config.toml
num_hidden_layers = 19
hidden_size = 192
n_experts = 32
experts_per_token = 2
d_expert = 64
d_shared_expert = 0
hidden_act = "drelu"
moe_layers = [2, 3, 4, 5, 6, 7, 8, 9, 10, 11, 12, 13, 14, 15, 16, 17, 18]
router_score = "softmax"
normalize_top_k = false
routed_scale = 4.43
balance_loss = 0.00229
balance_bias = false
router_z_loss = 0.001
init_std_router = 0.0197
lr_router = 0.00143
vocab_size = 2048
norm = "rmsnorm"
norm_eps = 1e-06
tie_word_embeddings = false
optimizer = "adamw"
learning_rate = 0.00254
beta1 = 0.9
beta2 = 0.99
batch_tokens = 32768
max_seq_len = 384
train_tokens = 261000000
max_steps = 7966
dataset = "wikipedia_en"
Below are experts of layer 5 (counted from 0) of a mixture-of-experts language model. Rows are named router (the router's row for the expert), gate (a neuron's input weights, with its number), up (a neuron's input weights, with its number) and show model dimensions 0-63. Each number is 500 + 40 x the weight over its row's rms, rounded and kept within 0 to 999. Numbers have three digits each.
After each expert's rows: a language model's description of what the expert responds to. This comes from a sample of Wikipedia text that the model never trained on.

# expert 23
router:543456542517549455455543547531459529520506457555498460446548459541540529540456448544452501473551461461546543545474538453530541533545542541459460529545456455547543464550499479549477475489504448
gate8:522521415434489503491535477499532475463524497443440448480499399472529483431522521482497537528464499488498492505515492414442560572519480507519486519548547563493525476485475530502434579474569536
up8:529516424442482511502513477533529517460558511458439432490471413465526495452513534508493553543469507512489503535509505424452548579536480522546461499544495571471502494511499527494428596496550517
gate9:511469514500554416504527502481496519470551518572550496503468463511517535506475390521504537540500523513548489512498538423566495468560556510488477507510531417436516494541414505460539470502517455
up9:538453521464472505502514502488476497467611515550518490465481494511528539447462451502515501512467450506545486535530505451579491517544545433469483545547501364418501512510434483548539498500498447
gate10:455477587492490498433559528475535499545460570467440507414498508549514509508476470468446467542505522493463568516498466528538523583508505532517541449465550472540577568515505548485396521496500519
up10:436463509526509532411530462474553500563473592461457486376476494487491477543502477479516457541528571550483606570458514527509504506495509513530570478444548530543536553493493547508402503485456499
gate11:519509571455512506494441507447488491541523519541488461447506487501518528590491493539376542509482504433518541477553409460448433474481501463533482515451490464490506469531480492516503518464486483
up11:506472516473464527529490526497530461530490511554493413439554455478527506565485507506433533508423470417515573460547422525485432502464493445529495517454496465502482524480490454488526545449450494
gate12:485524543480491451462531469539459522474468481440471452544510504514575538480492473530472618485489527493509507577563514536487532478427523486477484529466459479477541506502571453523537489520541445
up12:501451530500585540427531597467466501472486500513434525513446483499506508532469506518479492415446487504564481504447550479553475563539496511517499512560568471492507486505546512422495461491495553
gate13:514436473600490483429527491486421517523447482490509490516543475453574466505508506477471522496462544437437530491543472476474479515514534516489536498556485528493443509497431596511477565435490478
up13:497463507588497466436472479494398537513454487452508484581560503448595511491463526505411541464437501430501512477522477495471502511478526469443546476490542585459464524499415557516453509486502480
Description: Inner syllable pieces of longer words and names, such as az in Amazigh, b in Urban, Archbishop, ant in Avanti, and the conjunction and.

# expert 7
router:542459545517549451460543543547461548530563450543526462461538463536551555547456460542451509457539460460547538545496541470546545539537546544465457516549447447552547448539503509546531459492493455
gate1:481536520452519484579515487476469518522483574473474528494518506523519514517488423501367497469480458426483524548549505544528562589509536489546515479473508505507556519468423497462464491461461495
up1:512487513439528504533485525510444515524499556476444526508544519558519523517480437485381460458501493459532522537489478504525529576531534503507529438497512522446511538494445523499473446471461499
gate2:581506531516505468366425485502535449500531452545531510388485466526510478551480513531564496524581447400560521524515553507456517542509552484463510533565489508462525515489559518489516513541531456
up2:515517441536480463476508515484487436521541518550505463478547493493482483485533477518493461454450478493471482519504587450520531528543456475463453477530472564566577487519588479535475509435540455
gate3:485531489502386517554488475506516502505487451514482490485506459473564541481453515553462546348512445527487391549479488528542511536517516475483507458520489452515479470562495526496468522476469428
up3:469490469527584514509588482498445477499438484494533498503464463526498504541484493506513508517518459506522566533528491527465474448539521533474518537510524470551464519541496584574494505441500475
gate4:535537518482565462540557497555449499513544477498522465482469506593485572503461477437490520501462466463573518486470542490442469521473600459422510491441498514412499482509498518544591474521489560
up4:551559544505533515573521483534475543510498503485508428452444506606469555415478461455508519469460485513500504569466566511501476504497608459444515505444484514440526479522471483532569478482477523
gate5:477518526505425511574542545496503490488535471491541508531446453516485460512465536461513412447540459514498491526458536492493510561482506516475591553497440571484493526481493521568519529490550532
up5:505467564497482526515502518536488530437491463467499435465471512473514469487513541507498520455546492516506516467557555529551514518543598503557500492498514512562498552534519504539457509341532534
gate6:518527522479527430454498496497463503479541478560466401452387508515521489541446517522445485516516479489462478538438524500410459499505505537477434453506507483443573464552501544521506509425517464
up6:514526481506517462466504511569474514500502483537502432520547510573528550560472535524461501503499485534470495562427489509438533485547551582413461457513499496472512494509523491529539514437572506
Description: Digits inside years and numbers like 2004, 2020, 1996, plus word pieces such as ad in jihadists and ount in amount, country.

# expert 12
router:547431554487540469465534545545455552555412457548475456472539459543561541537463476555452536447536449463541527535496554475530553544541550533466457559519466462534537475531501492538473453509513460
gate0:564505536433496476488482490544465510530523482497461449485460456573509539481447545532505409517494575540494490531502503402528499476521497515498504468527462528516519422533491545489523489475497538
up0:522527565450464484511485524588526518483522472502455450523440537534540562462430467529512451512495511453544492560380431405481464501529516516486453378552431480463507489547449519506451488438461460
gate1:470511512499479445435519510485468478557445503492555466506526435518513490487479489499480472462523498512534550533483526525461507521567538496414431438554493531518561521535509572453509493388442488
up1:510522466480514517457526540515506484559442501542572463469540435547502547501497472534476475462542492485521496540506533553449518491516440526476418462560515499490522504499513578454527467431440521
gate2:518487506506492469434502475513484463520502492544498484470560518526517542501560485514451557524453486535586506535516451411521444506569534518460475520496449484495521480521545502583521460453494492
up2:514520492470394509429517468514466449529518478552441513502572532522541532561574484518471553490496478511593476531522499438489488497563522494455502518427469530524500487438551563447520527519499517
gate3:474535477534550475534467473517451577486400520504437524564540494443535444600472498506487523533553551551531498512506476417495538548484536471520522490535494479428498439509498493486481532516527504
up3:495548443518567464505506465503423545507435492507432503532554482502481495552433460503487513479532556511534506534437497450514558539478509507495500515520523540426494466526552489535485505529472504
gate4:503568441518506478463502412547472500508497478414488409514497474480458537452543522498551509440516486508634491473526521505564544542405556576485504533558507477499475468486510614595524509506512479
up4:531523527482492450476483547525426500473495451527499540444511428554519499505434512582484489456532513584494598553492528505494517521560493559485469525578423518473494461489485507552548487524546524
gate5:519465450458537485537483491479565440541496545395554524553538525506549509520467512507551554475483508488533520590360497475475527513440463565466507513524538460557453552537573514490492473526476528
up5:494448493479512463528512530506536458413462505482556483505495513524548434477470445457427549519482555437522529495456562461460577578515476535456497488489495462584481507499522488528461516511389566
Description: Em dashes in empty stat table cells, digits in years and scores such as 2003-04, and colons after headings or date spans.

# expert 22
router:527454536495555461469547535543451542534428464548473461461538464545547549548447467539453518466543458455534536535486530458534545538535550536467453501534465459545551456541475509532538437484493462
gate5:577453463499506527478495455481492508543410483560503449550483498478522475532492486558519383509446453454495545458560538504538482560472541495461490470599530485431501500563497553525512453608412498
up5:569462490497535476498529471445523493495416502554459409531513474494503542531423512558524402500452446470530555465536485495531442494473514488449464484614489488433526479551494555549527439561389494
gate6:585486468523493508448481524454489428546504523497538562501454466530511563490529468546497484456544550477500525517470417450531487491549525426535441557520421454512456446516549511513470476463563546
up6:462500458502516491525506512482519515606525531467463448461353469506495529529472462486555488559499456494468516548428476518482520525505542495451528437532526509481476518498437514457485478520456487
gate7:512481490515474487511471448499465549475556485515495442465507512507491480563327500527497448524557502447569549535477531474520495473570461484569471535544531451496587480435428489421440399509497493
up7:520485489524511516504516447505542509522529469531435512467509480497518492509565520548439530511504519464516520557481473525545525497537434510435566536575463529524495473526370500538444479508492561
gate8:480424522504494517515442572600491442516482477499479446457542506489533500448451488530481534429503483504485532603495530495492524489493490440487475482448463521568515556570551468577474480481427496
up8:502453505497509479583461559537491473539543517508500533503461474540506521537529510559475496408532467458513519504439572452417514541483524496455529478493524501513489567493533506581453539525455534
gate9:526497486505559518463511511491471551590432464482501486487544479525571569482495516514467535483522512438556474489603487500553485522558436494466501479571481438545553538520573494540474516504527539
up9:508499493524584510491473566505460535541435564449506471492553448519527491516528496564474502460518512450533500434597468542554498538562497490489456404488521406577529537481588521507426498507527546
gate10:536531619484467493518599482499488532507516487486522480558518457437440565501428532506452524510471521521496509517524551488536556537451570488533580453487451496487491417533453447463556477441474528
up10:494550523473529479505579505509508561543525539501498419489552496550532513479387507518464525453469421498496553613487521524511560540511525467519423545509466540563533413457486484584553430493485455
Description: Section-heading == marks, table pipes in sports standings, and name or word parts after the, such as Budap-est, Cl-ade, University.

# expert 0
router:527451534481536452460536547538462542536514454529460454461551455542545533555457452555460535460540458460540541549477557435543544542538542542447463541534445467535543454547501523540511464478510459
gate1:511537504477523441518563471471548517481483423553533464412458465541538465561464470476475554361560529492445573506435525503509444480539504468447465496434508467456488480515502559472497453516540532
up1:559587452441513494533518489477522471460485438536464464490476457480544416491475544557476531471480520476473528523473511526503410509540473388549530533471464494458500478492496525486485464502489478
gate2:556456537474530491548536532547458516502511489544485460505483478519478604590523571552482521451402491518472581548516520481492478530524507510460492558490483401519518570554498442530516501503557399
up2:530450545462495435511490508564464479463549429530522456505439529527516506559485454568532444508514461559507638552418523472469498542558511547462457505498470444524508477484519425512485519485548445
gate3:452444586500541606437526490476545496544539435550575511476487429516597459527490520503479487473499499465488514488557523441507485429535522479458484458509495478503530530491492469483478486541510525
up3:447519569502529411477489466447501513594534518565473497452527513538539484497485494576466455455518466513512516539547455467535500544564496519501446565522538463480531528602510469568484438517530480
gate4:441509480538487458489510570487532537394559432501498484491495495582395434506503483470535453443536481516450542569480492479470528547543460495535529518509398502529556571518560492589528490534478547
up4:508471519515453504454485531541483575525505449513535441495468415565517490492541470463438466463503455431457538551558522509458527555541529514544506468519515509564585578495496481549537458518461503
gate5:507418523527484496449468502554540456494394508503459531516546509501524485531466500517533557508507522537558546454489550504460472530472524539517537437497447486537523479527539528502505510512509511
up5:513459507495520583431443531471510497487406496519484539509513514519522461505496463533514565510547535515524557521506528576455484553443523618558506447473462467544485456528561534496482527544468510
gate6:463458501551427492504582511487399510553486457443492428445525525518522511511512491537472557402498436480497454494512535493486505535522497517443473522521507459452517443470496490510549463532500491
up6:447514510525474534515523539534492552562415535566468440487473547558549448496511472413488517496519386434450476509438524496533505512503545447509483528443553477480522518463450504537497421552493480
Description: Mid-word pieces of proper names and words, often in sports club and league texts, such as Th-ree, Alfre-ton, Charlott-es, Đ-or-ić.

# expert 14
router:528479545480541447460548540538447550532506451550538461450540458546537530541456463541457528448545462450544536541499535439538535535541536551463453467540459469536540466542496500544540442505520455
gate8:464484550485497504546528505483394506483490520489538429519558452503564464521485452533450519512543491475522434535492523502493538494506565504540496509502521436485538488502500506562500251502470491
up8:534518492516480504472490510508546541408482434475443500521552510482473526531459477487547495492521523509449573580532559474468424469493525532497570482508401564484516473483499515553485502495481484
gate9:486452551499496488478498524484506475470581514543571408481493455477562453549470504498454513476557486540553510509555505513511532482546530514457472461510426506541508482501463546523581500565506487
up9:513391544499494528504536516500454431479560492577533459479529449521512487562506467500503513454561509516536521515557529494557529466563493517486479502523422495503529449494530568525635485574509516
gate10:595477502536496402494583491579490530545540526553565492510554487453499472474536458505526474504456505444536501577455453524566549538517522535521489463587462461465539490545439443503535493554496478
up10:487495461544427465508639469452451510538544397534530507491524534523460546522482483562555506509516468468506486567489455557580557526527491529518564492567534499450488498522445401481507525451444510
gate11:505506481522542455423506473569497520470480457467509559451540471491518531467457452562541555504518526554535543572484432499527512503520455561522541494567460526537456499617460545500521479436488474
up11:481480450531578474450505517564473525515469424492529531455520441482493565465417493531547499528558514500514494532494456455567492520496439555528497491557473495517514502610441505480521485434478500
gate12:494532468471463488466479573482520541530448484541453509424475512463473527522451452515518472470568426546463462530540484501564477529565487515441542561501515418412517540467542519535519476547552486
up12:506562460497477487470490564416507540565433494584418477474486499496493567537475455541515476520562461539475502497508499495532476507593507553430507544485497464442499531487551493550549460533522461
gate13:504437534505599539457608495408510555455476535550401501487517479514560543454468479488413485534490528486502497534502523512586501490545478526543438470529470488494532457519505485546476471520419485
up13:503444492536522508449501527466537499476502500546434564544458442525539493485508464515519528526489528474518503531476512469502553476587517530536413535487479486459526418519459468538499515469451484
Description: Capital-letter word starts such as O, L, G, Pl, Reg, and S-uch, in names, codes like KO or LONEOS, and infobox values.

# expert 5
router:536439567528542468462521573522442561557506471521494472456530457545515564544475485556462515480528466458547576578498507480518553577550525513456447540554467420580526454552494469523485488465510442
gate7:529487534472478527484545491471501512472471533513429519539463473515437506552476344597521459420506458533527522529510473536504472434551490465526549479460512433514506531467490501518516522455526542
up7:530492503502466509454570509491475517479430518560481546515483472522509510557426468530503484406543451528515502543540484512494480429583478462485557490487496403508509512461468506532486539462544519
gate8:511518553585504473430537551536430540528551443553537426452492498546547568482477461481457569430516489501538447527502487527470528463467480529499428516491473524572560483476388518520545462525556470
up8:528479523549449512476484565562465481532532384574568443484499456574472510502452441456475525385494459545539487537573505517559583502530478523502452466453517511525540528545374517506539519556512519
gate9:452498556551549545536430510499521414482483529473562502485458524546441533465515518589483565444480503561518503486493454457540448516521532498439520561541476525455492498436474545513509433516406535
up9:424534560516561512580480493498470454469484454488542476562439518517492506529519521566524528458477527508556535537487458437578487462573528464434530546491459500450501516453599500525537436604463536
gate10:557450457568425481534501507517498495552479441526427517517545477569499474464447457511486515468468518518550484497467491510519533525542556456420489488497511472448504510526541493523544458506498504
up10:617531459497545469523515450520512491536429457527530551479440514573507550462442424460397520453514436519516502460484631528464565523520510524464438495501469472417517530524522504487448484488470487
gate11:515578537517522503541522573455532534550490432529494442504474469577526576526528493525503471518450553539467545504425457442473526468507455539499568555474542555519520493536489440460499522475484577
up11:489536520454463502555524552473510545574521444457479440442467526537529540511518479552544493459458513508456551428483484527467467483526485574534455543487460485522537550562569425480469477521496519
gate12:519526468445554514448480498574508484547442521533536478526528430532546572554460464475468482510463502522517482454487492485540495512548524511486560425495469456506485582469487493555541491530471471
up12:559496539498473528508528476514494518440554508519474526500519488479542542479496468452517507447531566525519489461475499498532417444456518434523423467495481429530467486534470533524512510476447498
Description: Word pieces completing field labels after a line-start dash in infoboxes, especially Died, Order, Gold, and month names like January.

# expert 29
router:530467537507539457455543544535455533538466450549488456466568465537544551541447468546463461449544475466546539548506526460532533543546549553465456514553455443548541463547494496548537459497512449
gate1:547441462461577503465544500559518487472516480528504499506527490529544471486462495476429409422558458513490507491499561451480519501522473527473469490494523436507511468518462408515530449578523551
up1:540461441463528508491542491632462493544511545513525458552499447518525487534497538447443475502523432489565498532521535476463516489472489487496532520391557437541574457496478447517495506565512477
gate2:509483511501478548449509556464501480473528495501475441508535475549539475476567513548506392551519569498449506558516527460441555482490602534556478549513479477480524502520567471502475541447500502
up2:490465547494487509437485607487499428471521483497527449516549499530514452538559519518498406539483559476463504555535530452483529462504579536517484550492487433498527519485577496510471563485512492
gate3:484507473449544514545510507533472553442444522433532503501522478468583521468519465504463491447571455492485508536517435522532531503504527444528461528500493551541507560526540471574466505535522521
up3:440513505472553479499537476506444533469469525451505509458519481510529470441503560554432511488571465425465495488533438502513462493541496522500478464447443543502517524495513434500451446508456489
gate4:459516409486501471518504451537551502493518476472435567490526404532507451459518541456493502506529502531471494461520517494501550492503492480502487508529532560598584435572502486617527391568475480
up4:494489518501491544573511486412420464589646443507527508482542480566535507535502470466537435478469533535498547537548498486523518550518474469484473473479489526546513445423502507467468475470516431
gate5:509497531487471508518551583537452478544464497539481516553561439513499531497475564521430503531557477509491441483450474544478504638585517465495485502491500518428552514494465532563446509492492545
up5:481516459569515453504496508513441540518512485527518513448475446549478531428482463529382506509579503477550521550505491524464528526479461493447454495565514512518425510547524531491488443607491514
gate6:507453550596509486508450490466483547529552491463491474501479462514545539539458491503512506518523456463525571492510503515496541487492467614486499536460499573495533521602475437558437481453493553
up6:446455505526552475463528506558504512514587495440444458524465468519527609456507552549501487523508482460484505478538465505506568540587503495480478544536459481471549442547524493569550537445503537
Description: Capital-initial pieces like H, R, S, Comm, Col, and inner syllables por in Corporate, lin in outlining, ins in Peninsulas.

# expert 11
router:533460535500542458457537539541458546516468451548518465479545447544533549548467469541461513454537465459532551547506548467541538541540542535458455584540456453524535462537494485539460462474513458
gate1:505488475457501478522495563561467522503426487518487482524535463469554505444517427561467433520486547426576504392497553503511500543466484513527430551465438554458481508493492473583470525484440452
up1:514435481522466539496505559542498507490427471511548465508568477517559502602489426511417390533472541551568503522530486498470503479532480479499512497466526488519518515572515511495557540493459439
gate2:341426530505609455505492578494489502600500478440481406476570517456481443466515490488458518513525509494484475495519497506509543547509467562559528534473505454535478555522576535584528524527515482
up2:552475533454541447508509530517480500473474433441510444447557501455511434492506479514451570471507477496524513473507522593507487556571496539452514523508479445550487499482505535580536538501523456
gate3:456459522494431471470494471490489493554555524582453489446470558514490534537493535482499520602491460558520555536434488525504506547474541532536486510516505426448535555541527443511479543457443499
up3:499495478547499497501548491508543481503528496490435467458590450528511542509426481517466526462497501502469559496555447462546557464588565479526503551563525546507431470520472513564497585524501464
gate4:520459513499433479471489453478509472459479434484500500521439480517536544548465500461511586478505413420499490499453485576575463550540517506517509499488559495487494477574579492552526533516472474
up4:536509498487529487508500496462493531564526422561528438507561504516543583483490542482457485458502531557505454497518525484457474509519562530493490628535394502477456538466506546494476476512490423
gate5:552514462528524447474550496567499529497568483507538480478536515460437534559488393550504543507475570484593524517595494454584516542494522503551464469576424483465555499549535528491503498530482485
up5:540524496437537458483524493536480534412537540533519505444535423440525565498454345555483588496481507460560537563567512453535554554490492531513395471588456506494540488561500488527486496534440503
gate6:587540620551528521466515472524512581535579511473487446527488440514493527479489454526409518454499484487544515553528434487516520549550515466453583535515456482493487524527525546545477577520495531
up6:457553599457597541433559554540548454488489472538559490541526546409494519478424531516421489511525620527520551501502499498516466525464516479503515480499538505489538491501439489444489539548441528
Description: Digits inside years like 1949, opening and closing quotation marks, and articles the, a, his, its, often in tables.

# expert 25
router:539452540485545450444541548523451536525491458547445463450544457551542540536458458539459510463538476460554540544508531439536538542540544533465456535519458462548535471542517509544484460478518456
gate8:505528542461469540553516524586498477489576540456494428468536494560537552497521523535499467545513467447561491448571460557573493600401516554490522441515453561389420501447457538637438491477481450
up8:516555564486433501591493479570516456533567537438514445458497529548547608529482507518516478504541445441545505482539448542489489554517530550456595478477450546430474527526407531591455501501477481
gate9:482564506531541496555490515520454530533479521460452501433512477469510570500547515522539463489511540507529480502549497558507503467537505498524515452484513480544512510503545469506475443645440464
up9:480544449468501498526454574518482512537433470431489483425505472449494573508459522472506530477503519524536489429517487595546484463523489500474450515488557507483476506468563471546450469517459467
gate10:506491541491495496499466520546483521511416497493461533470550483513570481565475477518460534482440465523539538446486467460540515413537500484478505499543487492576559502529475576517501515503440472
up10:522383493531572539462545529532485498467548491485507490418449517495601466492483495492531515484477458486485507508493513519513516473603489498482549563561463423544464511523441515472466486557423466
gate11:549427524659525470494565546542439463527456490506466513490481531515513502516434499470476478474446423524490501577505534564515508538539614533538509577546454445523523523481500491483431469539421593
up11:589529538541491492436586489512491489482501501553463453516507484581497526309527557544451525499505469452472453521541518513459512528521457511474470448475573490588506492544513477501477518594466530
gate12:544507511513470447531491508576409511459431410463510590590559507509474465557469546503484507462482494526514473500616548511500462557523535560526477412510500421533487507553557491471552485457509534
up12:534497469481474456540506510568391553491476480502471519529573517548494458560466541542466490448471524546454479512592548485493501488521526566527463437502486468520474493575525457478484496433526540
gate13:558490505538501530436518488497538511502528483494535472490420491557526569532490538637491480506536517499586476430509519432531528552533540441464475490549464469528540497476485529503481426464521452
up13:518514482465516488473490497537449516503563477508518484456539466512503583506464495549456454516532479465520501487513430541432514511489492502486436571520544404584514463547517503502477552483571438
Description: Capital-letter name starts and inner consonants, such as J-oseph, B-attalion, Ot-t-awa, Reg-g-ae, often in lists and military or sports texts.

# expert 17
router:543452544503552463465541541547457531581533453527520452447546460549549532545461464538457487454530473455539536541510557461548540542543537539456452553545463459549535444546485509553483471502505461
gate1:446505552464556531510564555500516519464529501505531532478559538498489523488473461457468511540463531484514486584510572458485438499455483513431410552479467485433613464496480573529572504453480490
up1:506482641456521509528549509493481518505446484460548456480550514488507580507480518473462462474465489505504481513493527464514390502530489621454481560479404557529585494467462602503559496413451476
gate2:475470541522481508542572482513513539619521533545466527494412497500520563498503533451536465577541503485562511525436506473490481489536422433500438478551481540470455495528483453493482515514550567
up2:503507537448495560567519546509490513517518530449490500525530442548560550494423528446456478546496460506548539532487537536484519571496526522489469505506495483550520555600462581558505612542507523
gate3:505470494537577530483469507532457524551433596486413425515467524589535525598509478547477525507537459517517460471553530451495492525464522481488544494512464473509493492592473497467552562449496488
up3:496460485563490483481589528591457480500432526451506532483503464478528454420435475468408576490537366551471558536493471522495494416522514565460535422538477475518532440432480448579554470529555529
gate4:452530478477522442508498513578495524471505526569520495513557472450563516471533496500485498464517480469492484484445456474501440507458477472516471533499523437532568483413485508567464536546484520
up4:507532489492531509473455550526510483447494520556563507522568475479523472492525523506477503552513467503510486514493476447525462487493475483516455540518562486461500462455487556541441496542504501
gate5:534483494447487522438547460502448535478436480493435491484540485611522512572517499570477504466527456449542501495506581481445548494495486534513464555522495431422542522524500510516467495553466518
up5:509476481450480528411484439499507457463407490469453498495535553535532502543532476569529538460592453517505498489495569460407576500529491572521492537556466446421521450506498517490419467521447506
gate6:535438485486536473568511542448482536473531538493428561426516527508537442512591545446492436457461509507596580470484511535479497445531598499407479504487468484524467499453517495478446557558545488
up6:504476458502535496553493530442453523470486510487434579413519480478535451552519527505552483456377521509572545453462509488441523484513666478422484517543456470513483493479542506448470569506537498
Description: Prepositions and articles like to, for, from, the, they, plus mid-word pieces such as as in increasingly, crashed, and Incas.

# expert 18
router:539466547502535454454537546525458540552537458558463453450551450534532555549453469544451501461532455453547535544485545458556548537550548533460461531544452461535536457539489521542501475491505438
gate5:527476491454464459449509561551483533456560494527496515518610493495529530507510514458448491489522456520505551526519534527486517552580464447481480514558494403541540480537471575523489488496452502
up5:506498594517461506424562538549477546491502503498472472500564498471482515533453487549460481503503484512489564507497508496517483545556456449466449474527504484501484496524531565504480514521512450
gate6:568476547500538516496499563528535509508438434552581532439545434537483453496447500514450454458482565467485474483512552465523498562510516525477463481553481442540506482521553556535473532418503412
up6:522543518447548496504518512512545512539579535569510542498462420480516507480517498451477507528487532525532487516532538485532508509500468481555433458529500549439532481526517498521426525463509429
gate7:487490530485521504500462525498442463531537458536497516490527412471482509452482500462526494505492389404477425482483499571531539467519459535449542535487467510460557496578440447489526517528499499
up7:525478490436543550510455512467464438502508431551477498510575462499487519464453473416520461495512473419448444509464506537543503481511482498474542557517469498495501502532460462546531511471513544
gate8:543605501482486423465472481552499542492503494506595511476509460481577490473348500544487479479452525536494504531523488465515525498494465484519475544481546482549540509459606488520487438527526483
up8:524499552482478402491465501535477570507465472509580492496534446485562480477422474576478513485525577527491537545525534504520553522497538507511505555510553461531556489511610497553462398531485478
gate9:515501523493559535413493523592492534552511512531477455499496462496455431510517553512472473421559463510492586533544550478513494494535574550446482465482462488582563465475523535471425555488502497
up9:525513546482522505414523555568446497558522538527515446474540477508461474528494533517479488452516408508467597552556554479512484494577554570468507437526433491559554473481528501512423551498534520
gate10:560525486501505438476468606556531550457475451431426461542495522562522430428481483473532556455496470510491499561520512520545469536492533384499442479497547478442482511513467483462415468478530447
up10:566511466517498494477487585559446583496445523483466506531510526569488468442497453484523580434469445551475515519453524497541484527516486418447457481470520460501523533518484497526467556496536452
Description: Verbs such as is, are, has, did, digits before percentages, and inner name pieces such as Pl-ant-ae in taxonomy boxes or J-ose-f.

# expert 10
router:543435544479554464458548531558463537530499458540433462448575450554549543541454461536471543460540463458547543536485545462536542540542538536449450501545461470546544455551510535547478451493499458
gate7:544541492422497504520580540497474554493526447502558468500433448463500499540482543499430471529452494460504543492477499471461463538494480548577436471512489528502465452557552491518523505492457515
up7:535450520474538442420506613470486486485514436514498503468517428474546520479458543536370514489466524488559575516457491523473488475520514489515444471532466511471485433494521504513541521529475519
gate8:478433431472518480562524517478508474573489428504456503463508472545562535480456466472506548457540509581639532519473411478564531560498498534533539497553444570593468483497465520461487474498464496
up8:630489488491531463597518542522514485546520502482499499461426526484533528420497509476519559472487493500500571506469476519459533578548529427483480538472499495483519486498483493510541514511490515
gate9:508494499558441466418535527533499486542515501514466528513478499468524471479440478519508451470512324543515530479566505405506567496536544453483552463497534537497523487563461529549473509510478466
up9:552528517482596565488546589503524470456441497523457433493478580529565463558504543515466484468582460504479562464518538536516581510551522482487458435535512488485514609489434476476471506500587503
gate10:507445527504459470457585564443447497583577481519503469518516513503437573497514532517495592547514517541504572528517461533577542563540481450496489550503396548497538537471493513521516469518530511
up10:507471490457429532537509550372460471578543458465552481442519480585469478428489512518516514487515501613499511531524483545507573518464477543471504488471450471432574556523457516550535466552445464
gate11:496469475506497503589485479503459524540540625476571451474524532488518527551508471550510508538517483463532502592457583486570502506501527541542490537517416445538502486525446500564495486492513468
up11:555499468509494531509533494597521465511516489492533478452513464502525489544532506484521417533520461500537524401542509558567449530503541497466468489551369396496493514491511522480527465527545478
gate12:558434535544508469474558544478502495458521495516480433488522479532501491505487440481496522501540514450486477510516501489514534518574490487498499530504453453493497606515538446482495424461524540
up12:518444575561505467507522537492500505479519477483451472515516463481444489545521488506492524536499493527545497496471444497540521498551512470454466547499471427562526581511500418522503438446508561
Description: Commas, and, and plural or verb endings closing a word before a function word, such as resour-ces, town, been, ar-my.